Weights of a small mixture-of-experts language model, trained from scratch on English Wikipedia: 54.6M parameters.
Below are experts of layer 3 (counted from 0) of a mixture-of-experts language model. Rows are named gate (a neuron's input weights, with its number), up (a neuron's input weights, with its number) and show model dimensions 0-159. Each number is 200 + 30 x the weight over its row's rms, rounded and kept within 0 to 999.
Before each expert's rows: "mostly gets" lists some tokens that are sent to it at least half of the time. This comes from a sample of Wikipedia text that the model never trained on.

# expert 126
mostly gets: " William", " Richard", " Manchester", " Rose", " Jordan", " Edward"
gate0,167,249,216,169,158,217,182,167,177,200,176,196,222,215,173,175,216,217,217,212,220,210,240,192,200,198,189,153,156,213,158,199,252,241,198,197,174,245,211,209,217,203,216,228,208,218,212,215,189,162,192,231,197,218,210,270,199,178,200,203,224,169,192,204,203,179,172,201,186,206,196,200,194,242,179,199,231,154,145,144,231,241,225,243,190,212,224,200,203,115,188,228,189,226,222,157,257,208,203,222,204,249,154,204,219,206,234,262,156,293,181,178,183,191,126,228,212,186,170,215,157,204,226,230,235,249,205,225,163,197,173,169,176,199,209,240,237,159,195,237,204,209,148,185,225,208,227,192,224,194,175,221,150,213,174,128,213,230,114,211
up0,244,208,185,190,268,194,244,184,216,181,188,220,168,186,164,184,188,180,203,238,227,199,167,186,193,259,214,227,196,182,224,180,206,157,197,158,174,234,169,130,136,176,203,203,225,213,199,129,250,192,162,172,241,235,208,219,180,189,201,213,216,169,217,240,223,187,229,161,176,162,201,227,199,222,173,214,213,166,253,219,210,209,158,213,186,174,228,240,223,178,179,181,238,200,235,197,180,259,170,232,158,188,199,244,186,241,198,179,201,166,228,202,194,210,229,202,221,225,172,194,190,162,220,209,304,187,207,168,188,196,170,251,193,201,262,179,240,174,182,263,268,173,223,175,199,195,127,156,189,238,229,166,168,226,198,199,198,169,190,178
gate1,222,182,271,216,264,163,221,194,189,223,221,241,222,211,188,208,227,167,180,208,223,215,228,155,166,172,206,223,230,224,186,146,210,207,170,152,182,204,235,183,209,210,149,150,162,210,202,200,192,160,199,212,167,145,175,189,224,157,210,213,187,233,160,180,191,175,205,260,195,201,205,189,193,242,188,210,247,200,198,208,208,170,137,174,170,162,175,194,181,181,192,224,212,201,165,209,175,196,184,202,184,233,269,167,181,234,169,219,210,244,171,160,254,176,210,211,233,204,288,214,288,184,197,173,181,234,187,161,255,238,163,211,214,145,261,210,190,227,194,205,181,185,230,172,160,164,188,206,208,159,226,219,246,225,171,217,246,189,207,245
up1,219,181,188,154,204,155,191,225,178,203,180,198,223,239,207,152,189,201,202,236,180,191,183,198,138,148,205,226,209,197,188,170,236,194,188,180,185,231,181,222,213,203,185,136,192,213,215,149,154,204,236,203,180,246,184,141,209,169,227,247,195,198,238,194,214,204,162,213,206,241,212,203,206,305,162,173,216,152,220,219,270,213,176,189,182,180,166,200,199,199,225,203,217,183,173,200,211,191,197,187,194,220,221,185,165,175,193,131,193,207,232,147,223,129,154,213,258,201,258,198,231,217,227,158,191,246,197,221,214,200,230,178,190,167,254,180,198,207,186,250,215,167,187,210,236,202,216,206,232,198,253,264,240,163,161,216,195,130,172,249

# expert 39
mostly gets: "500", "300", "00", "000", "200", "01"
gate1,203,228,165,251,188,208,167,228,162,163,218,207,224,215,192,190,171,151,186,256,172,142,253,192,197,157,142,196,206,209,216,196,205,205,201,203,199,215,165,267,170,214,168,182,217,226,226,224,191,182,222,205,195,142,201,176,211,173,199,258,153,197,217,205,190,188,173,226,172,251,201,223,227,235,213,158,185,179,215,175,187,191,247,215,205,230,175,147,185,185,251,242,171,191,157,189,161,166,197,243,285,164,179,208,157,210,158,261,250,198,184,203,175,250,174,179,241,200,207,208,205,252,179,201,203,189,194,130,182,156,207,172,228,195,175,193,234,187,176,214,191,229,194,200,210,273,223,231,166,249,173,266,223,155,190,221,186,196,216,177
up1,190,212,167,245,187,160,201,223,141,158,245,226,165,213,163,201,185,208,180,256,181,214,197,198,217,188,114,208,178,211,214,219,186,200,211,194,168,222,141,214,146,206,182,199,228,203,204,192,204,212,216,187,186,127,210,210,214,173,198,236,215,156,233,240,196,169,191,237,165,280,194,231,214,235,222,173,228,153,218,196,211,194,246,199,187,224,157,192,179,238,229,242,152,220,168,176,191,161,223,252,274,159,247,190,162,187,168,245,237,217,179,183,198,213,171,183,212,209,167,220,192,247,185,174,187,182,203,155,187,139,244,184,220,182,174,208,245,210,151,194,223,203,204,189,212,261,192,251,226,263,210,252,207,165,185,223,170,218,204,183
gate2,165,227,184,181,205,158,230,177,187,209,205,234,195,192,230,199,238,219,223,162,229,205,201,170,196,247,212,189,202,171,167,219,223,180,225,222,175,212,173,145,186,242,218,185,132,246,161,225,203,108,202,221,187,213,228,243,195,191,209,267,167,245,174,214,221,191,218,181,194,135,177,174,255,244,217,190,191,184,223,191,182,199,213,201,157,197,210,230,213,245,139,161,222,246,208,159,167,178,226,174,143,203,244,206,232,275,284,229,188,177,249,202,223,175,202,210,163,210,195,214,222,181,168,231,203,168,172,221,190,210,197,178,195,196,184,176,216,183,201,199,162,201,276,191,180,179,193,184,215,191,153,219,177,162,221,200,226,236,147,265
up2,180,210,161,205,221,209,215,222,227,209,176,178,179,177,216,209,229,229,259,214,209,184,147,190,215,198,207,215,192,176,191,221,215,165,241,195,187,188,154,173,160,149,202,177,148,227,211,188,156,173,195,233,225,243,242,225,211,197,201,215,190,225,175,218,199,253,259,199,188,144,229,201,178,218,259,189,206,219,223,207,183,257,180,220,218,169,190,216,154,228,129,162,203,245,201,164,218,201,200,199,173,184,285,229,164,235,206,186,234,167,213,184,199,135,194,217,168,199,222,238,240,208,165,191,242,166,197,148,272,156,165,153,203,164,213,181,233,144,204,227,211,197,239,162,141,211,198,165,219,182,192,200,176,196,243,170,184,202,217,280

# expert 134
mostly gets: " Rena", " Bosnia", " Latin", "ć", " FI", " Commun"
gate1,251,243,225,175,204,143,209,155,216,204,174,185,181,215,219,213,191,178,206,221,229,196,162,154,209,194,204,231,218,219,222,179,214,198,218,235,186,247,195,186,258,184,209,189,165,127,190,193,173,178,204,223,226,207,217,221,174,136,216,172,181,225,181,230,191,170,178,198,173,149,177,233,192,187,197,196,147,216,172,200,230,139,213,148,175,182,171,238,173,181,218,252,263,232,153,182,237,154,185,172,257,232,198,257,178,203,261,199,215,196,211,212,160,227,259,233,229,201,223,192,209,211,192,238,221,157,209,133,243,260,207,173,151,235,230,229,175,177,234,231,160,251,197,206,195,204,217,214,185,187,154,225,186,211,143,188,249,185,198,231
up1,120,170,169,261,198,243,232,231,199,167,231,185,187,217,189,169,203,245,211,180,183,192,220,184,204,244,223,174,215,151,190,239,193,224,226,164,174,178,247,172,123,232,190,247,212,270,166,206,215,228,187,146,206,225,212,217,221,221,184,175,224,195,206,216,189,221,220,118,162,223,211,164,221,210,218,183,218,191,183,182,155,218,205,228,231,217,242,205,234,120,181,170,168,204,243,271,214,211,213,254,158,232,187,201,227,202,160,197,207,163,249,177,208,180,139,208,220,211,205,205,222,224,213,157,190,192,237,188,196,125,216,210,211,135,202,176,226,211,197,169,247,178,197,224,165,211,196,173,185,190,177,174,212,211,244,164,167,222,205,186
gate2,258,207,175,156,211,141,221,188,172,171,210,210,241,164,187,203,232,231,215,260,202,206,252,187,194,143,206,201,217,176,201,130,196,234,195,239,181,210,168,245,240,227,254,177,191,175,210,218,194,186,185,291,243,175,189,171,227,242,208,235,240,138,170,205,272,191,223,240,215,182,259,198,199,189,158,244,180,244,214,200,210,139,152,208,189,187,218,272,157,184,236,230,191,184,186,202,185,222,257,220,205,167,175,201,204,209,172,192,216,233,176,250,205,207,152,213,228,213,188,216,175,162,213,211,206,195,169,168,170,217,223,158,178,183,198,220,172,205,176,156,178,202,155,158,196,172,169,233,185,160,198,210,157,202,165,180,199,216,198,182
up2,241,200,201,171,233,212,245,174,193,192,197,221,189,230,176,200,220,220,171,219,215,198,205,222,173,224,237,194,159,191,174,159,224,164,237,161,135,168,163,159,201,217,205,183,224,230,203,202,162,175,138,214,254,244,187,241,191,184,227,194,160,158,227,176,149,172,204,188,214,224,233,232,193,156,150,209,233,211,235,195,222,207,134,151,152,200,192,232,206,183,232,231,159,186,210,198,216,279,232,219,180,188,149,235,197,229,157,176,260,250,181,206,255,236,163,198,189,206,202,166,225,197,145,187,204,240,220,192,150,239,170,236,231,193,232,271,221,186,174,190,257,174,148,168,197,193,182,189,227,219,204,214,175,205,206,173,169,210,228,167

# expert 113
mostly gets: "90", "08", "81", "02", "80", "05"
gate1,235,208,188,176,192,216,218,177,221,238,197,188,183,256,177,216,153,236,158,258,230,205,161,214,239,230,221,226,250,187,212,222,222,201,222,232,220,209,216,200,136,245,165,179,222,185,168,185,235,219,201,220,176,224,178,229,239,169,208,171,204,237,247,160,214,231,203,200,205,171,166,181,177,177,254,202,170,145,255,212,171,209,247,218,242,220,188,212,242,201,193,194,204,209,213,233,230,156,183,218,135,213,167,207,217,174,276,233,180,158,140,197,209,204,191,186,225,211,168,202,169,255,221,158,215,215,170,157,175,180,187,199,215,202,161,180,171,231,194,180,200,221,241,167,215,187,161,166,258,159,175,148,158,101,221,210,213,195,217,217
up1,194,181,249,205,181,218,154,239,150,194,184,235,214,191,199,190,215,197,197,172,156,172,237,203,178,171,208,218,217,227,224,178,168,219,207,187,166,216,166,219,247,201,227,242,166,206,246,183,164,251,186,213,205,158,212,187,204,236,250,223,217,162,185,237,206,189,150,235,197,234,219,255,184,209,181,162,226,254,166,217,210,189,240,214,147,195,169,224,178,235,196,213,187,194,189,207,180,225,163,183,254,195,244,164,141,186,136,219,196,215,285,239,174,201,214,158,227,154,170,199,216,158,188,217,186,138,219,188,278,168,201,191,184,163,206,206,248,198,223,151,191,145,190,181,179,190,217,228,143,229,223,210,247,265,169,185,185,200,188,169
gate2,211,161,218,219,203,180,190,180,168,100,208,137,207,204,224,199,203,255,247,208,171,200,180,217,218,182,141,201,185,193,190,183,206,215,156,184,226,200,224,229,180,151,210,159,212,180,230,174,171,146,207,180,189,213,245,172,214,222,249,194,240,166,214,188,179,141,193,182,186,188,232,198,242,198,154,206,175,212,184,215,170,254,212,285,197,226,183,164,238,227,268,184,238,182,190,235,200,234,200,221,240,206,170,227,208,212,188,179,208,144,275,220,187,208,153,214,186,190,190,216,196,177,165,256,162,227,213,237,192,248,195,223,217,196,177,160,222,206,241,204,216,267,160,156,209,193,183,186,215,199,268,215,149,198,224,191,168,177,234,211
up2,192,215,152,205,170,160,200,169,207,251,259,254,191,233,169,252,162,171,151,238,215,206,194,173,202,187,222,174,249,238,183,207,180,217,237,236,179,216,155,168,213,219,172,249,181,186,180,192,197,207,210,208,203,201,180,207,244,157,234,207,222,210,213,224,195,200,212,231,233,236,166,179,167,217,231,169,247,172,232,226,205,144,186,140,155,192,221,210,164,160,191,230,204,224,209,149,199,156,233,204,158,197,240,206,243,219,228,247,237,239,117,174,197,207,228,197,217,180,179,189,175,211,218,166,196,181,148,215,174,166,267,192,223,196,240,238,178,213,128,231,190,168,227,207,197,230,173,214,198,172,186,179,256,191,160,221,232,197,135,222

# expert 169
mostly gets: " Clark", "rey", " Nelson", " Douglas", "olis", " Howard"
gate0,218,210,218,222,140,164,167,146,185,231,200,155,211,259,201,217,205,206,167,196,229,195,186,204,198,178,238,252,202,204,192,199,195,200,168,172,178,231,198,174,163,192,173,180,204,193,133,234,201,200,265,171,220,226,212,195,258,173,237,176,172,189,141,185,257,191,242,211,203,154,194,182,172,223,196,177,201,227,147,134,185,177,176,169,217,204,161,194,176,192,200,240,207,219,161,235,193,233,241,269,247,218,261,220,159,211,213,172,181,201,234,174,248,218,235,146,175,229,167,170,189,191,194,185,229,247,228,194,275,196,224,175,230,249,214,215,165,222,167,158,220,253,184,239,226,196,187,181,172,231,201,186,259,189,211,187,230,176,198,238
up0,178,253,207,175,186,235,208,148,220,224,140,239,190,216,180,184,286,215,204,207,181,183,215,204,168,169,211,196,243,197,215,192,244,190,198,224,185,161,196,215,199,234,203,179,235,238,147,202,176,162,190,176,177,196,199,184,208,171,200,247,197,222,184,212,239,197,169,233,190,221,157,243,249,174,232,200,165,156,181,205,171,204,160,204,181,161,184,193,211,206,201,215,221,211,224,176,158,210,165,258,186,219,232,179,209,189,216,167,170,195,232,211,153,156,218,179,229,276,181,213,181,204,211,157,177,214,163,197,223,126,198,159,254,288,218,191,238,209,129,228,216,186,204,164,188,172,231,259,197,209,227,227,217,174,167,236,280,206,164,209
gate1,186,217,145,251,227,260,142,194,162,207,198,217,221,185,243,215,170,156,244,171,174,180,183,196,229,144,231,159,266,184,205,160,235,145,186,162,223,235,213,178,216,177,241,205,228,194,192,207,241,153,199,171,178,173,184,211,239,208,224,181,169,193,184,177,185,248,164,163,202,153,145,212,199,207,187,206,261,244,201,188,217,190,212,203,182,199,247,211,225,197,196,208,214,203,172,151,181,140,216,196,238,243,172,235,186,212,166,188,139,238,182,236,247,186,186,190,170,237,234,182,202,234,178,213,206,214,212,235,224,175,237,181,190,173,172,207,234,138,186,215,193,212,173,175,190,171,187,180,238,193,185,309,192,202,239,150,211,194,175,205
up1,162,197,195,191,139,199,208,165,199,179,208,225,201,190,237,178,181,206,209,234,220,210,164,207,163,183,204,233,191,204,202,243,234,235,214,208,176,217,186,223,196,234,219,184,209,236,207,197,158,161,191,256,187,221,187,190,204,194,207,242,207,165,201,171,218,189,242,177,223,149,238,174,144,260,169,130,213,208,275,231,200,180,180,258,168,188,235,175,193,208,210,227,175,202,222,189,242,168,229,250,133,178,224,191,220,123,242,202,164,159,154,170,185,179,211,215,148,208,219,222,154,169,204,213,233,176,222,184,217,197,192,234,195,180,221,209,185,216,195,184,162,227,145,184,143,222,242,244,209,240,214,165,153,150,222,274,195,226,254,232

# expert 136
mostly gets: " games", " episodes", " months", " times", " areas", " songs"
gate0,218,165,195,213,169,154,199,183,227,154,223,197,247,166,193,159,221,188,222,176,155,193,179,150,233,247,234,260,230,190,141,230,204,230,189,191,158,218,239,206,147,195,177,180,184,201,174,189,230,250,188,215,197,180,247,244,169,237,194,165,198,169,213,211,173,207,217,203,224,187,176,181,205,237,228,199,190,155,205,161,218,128,188,214,208,242,237,178,159,186,175,225,186,209,143,193,147,196,206,208,200,245,164,222,193,228,244,233,196,222,213,165,260,199,169,250,214,119,270,240,248,216,159,190,207,224,181,198,178,200,194,233,252,216,221,200,201,195,262,225,171,228,191,206,170,240,204,207,167,194,178,221,154,157,194,183,227,183,241,158
up0,217,228,182,232,190,220,189,226,214,161,223,245,226,194,222,157,177,192,190,158,143,137,169,142,229,239,201,192,217,218,193,224,165,261,220,213,147,209,226,201,154,164,169,212,152,205,202,236,232,180,221,221,200,237,234,198,211,265,223,220,145,226,190,194,211,232,224,188,180,193,176,175,212,208,229,253,154,190,166,188,230,141,199,164,220,238,201,208,221,185,216,214,232,178,179,199,185,237,221,241,204,260,207,161,206,212,260,213,160,219,169,215,243,172,212,167,220,196,210,203,144,276,174,193,225,194,128,184,223,207,151,236,213,183,187,190,195,205,218,162,158,184,183,206,195,180,240,224,223,177,184,248,185,173,246,202,273,194,200,148
gate1,161,236,220,196,179,208,235,175,194,209,193,171,166,184,157,210,188,186,185,232,186,234,188,189,238,201,183,196,265,184,214,182,210,205,136,251,186,209,182,167,221,195,245,176,152,223,204,179,130,202,225,239,163,183,200,165,170,236,207,146,211,186,241,185,218,178,154,198,203,226,200,284,212,197,221,194,199,243,190,178,184,228,201,222,216,268,133,170,183,201,185,193,214,205,167,189,222,208,163,182,193,179,210,181,212,224,198,206,185,189,270,175,164,222,207,205,179,225,185,134,215,186,187,202,125,198,235,182,182,217,228,230,205,232,169,209,191,223,205,169,210,241,220,163,260,146,172,202,287,226,269,155,268,215,223,162,203,186,187,183
up1,231,222,188,245,239,166,175,184,249,213,173,226,214,208,206,255,216,170,239,198,165,198,180,171,227,188,165,154,210,185,256,239,176,200,214,203,200,226,184,234,150,211,138,225,191,181,219,225,204,193,160,215,177,168,226,215,233,145,171,175,211,183,188,182,211,216,225,169,186,201,242,216,170,241,173,194,229,207,188,193,211,214,240,248,139,186,215,242,221,178,188,170,165,242,216,139,209,199,131,153,189,221,202,203,223,210,202,203,174,179,264,205,194,170,198,195,272,222,218,200,228,184,198,175,170,188,152,195,175,172,182,240,233,178,258,247,178,225,180,186,243,159,231,171,228,184,226,195,190,219,169,181,141,152,233,256,127,203,217,255

# expert 57
mostly gets: "$", " song", " that", " which", " story", " what"
gate0,182,155,135,190,240,196,251,196,230,148,212,159,256,158,183,209,203,150,189,215,207,205,208,234,182,227,162,214,161,264,196,244,164,228,180,219,162,271,233,192,240,175,197,212,217,218,151,202,204,215,211,198,164,197,198,226,222,162,162,177,131,255,191,188,221,191,184,186,213,245,226,219,300,195,171,187,225,197,222,215,182,189,209,190,187,214,202,219,223,151,221,160,188,190,176,215,172,232,177,171,155,170,220,158,213,190,270,228,214,213,220,219,180,219,189,190,206,208,161,215,198,182,248,134,175,210,181,195,174,183,207,244,197,185,181,183,193,204,182,201,249,154,213,186,235,194,151,192,250,223,212,155,191,236,218,279,192,233,194,210
up0,165,160,187,225,187,191,140,226,287,176,210,168,261,176,177,208,266,161,209,265,234,206,193,219,209,192,190,195,184,209,209,217,206,188,190,233,126,204,180,193,228,174,207,201,179,199,190,228,171,210,211,208,223,188,184,200,257,195,116,197,193,215,155,219,187,167,156,138,180,246,180,186,196,198,231,169,222,195,193,235,218,164,195,245,177,215,223,251,165,224,229,217,194,298,213,234,175,206,223,151,156,198,203,188,155,184,203,210,191,253,207,225,227,189,182,211,169,198,167,215,219,230,208,228,191,172,198,219,233,197,167,209,202,176,208,269,205,182,168,235,216,241,183,186,249,135,131,174,236,176,210,203,196,224,240,195,203,166,186,208
gate1,154,240,184,218,241,220,223,181,165,196,165,209,190,176,200,169,187,238,197,202,180,200,221,190,186,179,256,186,161,176,184,141,189,206,177,196,154,213,188,252,199,238,228,218,206,209,264,174,206,214,162,184,192,183,218,175,154,191,222,246,251,205,190,197,222,138,241,233,161,216,204,215,257,176,194,198,180,197,185,284,192,207,187,247,210,216,216,242,206,197,221,234,217,179,241,222,127,234,178,198,280,180,189,174,230,196,163,252,212,180,226,197,188,183,226,203,191,188,205,149,188,238,194,274,179,254,165,183,211,157,155,214,206,192,175,198,207,184,172,173,130,211,226,188,159,209,167,211,148,229,221,153,181,263,198,223,173,158,210,200
up1,238,160,250,188,239,154,142,177,223,244,203,213,139,238,256,166,179,207,192,171,203,161,220,232,199,159,238,167,211,254,237,259,183,187,224,174,257,139,214,171,213,177,175,190,224,153,180,183,243,226,232,202,178,209,132,217,224,193,197,166,150,167,235,227,192,223,199,190,209,154,183,238,189,211,179,192,169,169,240,136,209,186,160,160,186,236,223,202,189,243,189,152,224,225,148,209,219,182,212,208,192,201,203,215,205,209,202,149,194,129,225,196,196,175,150,234,161,239,173,205,223,225,202,209,219,234,220,239,182,227,237,192,209,235,183,207,168,172,194,270,218,209,207,185,221,178,222,181,243,187,227,244,198,224,244,177,192,226,203,208

# expert 49
mostly gets: " guitar", " album", " single", " song", " silver", " Earth"
gate0,204,155,151,195,174,237,212,209,188,166,226,173,207,237,248,159,205,198,193,166,206,152,210,267,224,220,215,224,226,159,214,224,247,133,194,141,199,217,182,180,229,255,241,272,159,215,222,207,226,190,205,199,265,200,217,179,150,203,186,217,188,183,210,244,197,202,174,136,170,183,210,211,213,154,206,223,240,167,161,207,188,246,205,190,194,177,220,193,173,178,205,236,224,217,165,220,203,169,206,224,160,194,161,185,252,224,226,166,236,240,229,235,244,203,213,193,148,201,186,187,240,232,164,274,218,177,211,226,232,193,203,157,200,214,197,218,224,167,233,196,194,178,214,195,199,198,133,187,122,184,188,188,168,201,232,248,149,163,221,215
up0,205,243,189,225,177,208,205,179,196,187,214,185,240,218,129,175,220,226,207,181,264,222,233,212,194,221,181,190,209,213,230,186,146,178,191,195,154,165,201,130,177,197,228,246,188,246,168,161,198,255,243,214,278,149,190,219,170,196,233,221,208,219,176,216,167,215,194,216,205,199,181,212,189,182,223,246,176,187,245,193,186,227,225,170,140,182,137,158,233,236,204,248,165,184,179,191,200,187,238,233,208,163,192,201,173,216,217,171,227,180,219,255,224,176,222,171,180,203,191,167,184,212,221,250,203,154,173,191,144,210,222,251,185,226,228,175,213,209,215,201,126,208,241,214,162,212,133,221,149,201,228,224,235,205,214,235,124,165,194,200
gate1,171,229,195,124,210,161,178,186,186,166,217,215,215,217,162,212,197,181,235,193,202,182,189,152,239,226,183,247,228,215,256,234,173,125,251,225,217,213,191,203,193,261,203,152,178,182,185,162,133,206,190,225,178,223,198,207,193,191,219,172,260,238,178,178,173,233,181,190,247,196,223,206,167,209,210,193,158,254,158,198,175,264,158,185,206,210,230,215,194,237,210,178,179,272,177,212,192,222,256,171,225,178,174,211,205,188,241,236,235,148,156,185,209,205,249,190,194,161,194,217,166,202,220,245,192,122,162,168,172,209,185,217,225,174,210,169,209,174,200,176,245,194,189,223,170,212,253,160,247,189,182,217,190,188,231,165,193,186,236,243
up1,168,197,213,224,204,195,262,188,219,229,192,213,195,227,238,192,207,210,190,176,219,205,214,177,229,194,232,192,191,234,213,252,177,226,213,217,242,171,186,204,162,228,228,164,235,227,197,146,167,245,155,231,192,211,183,228,174,181,204,194,210,293,192,157,174,189,186,200,194,168,269,160,236,202,161,201,198,206,205,182,97,219,161,247,195,170,188,211,267,216,148,158,167,224,150,254,232,193,218,160,191,191,163,213,224,153,154,228,159,247,159,199,202,196,213,146,178,163,227,226,225,218,237,223,178,205,242,219,201,269,239,193,212,211,185,168,199,163,195,213,184,191,159,168,191,161,252,190,215,186,205,214,194,188,210,226,194,232,166,237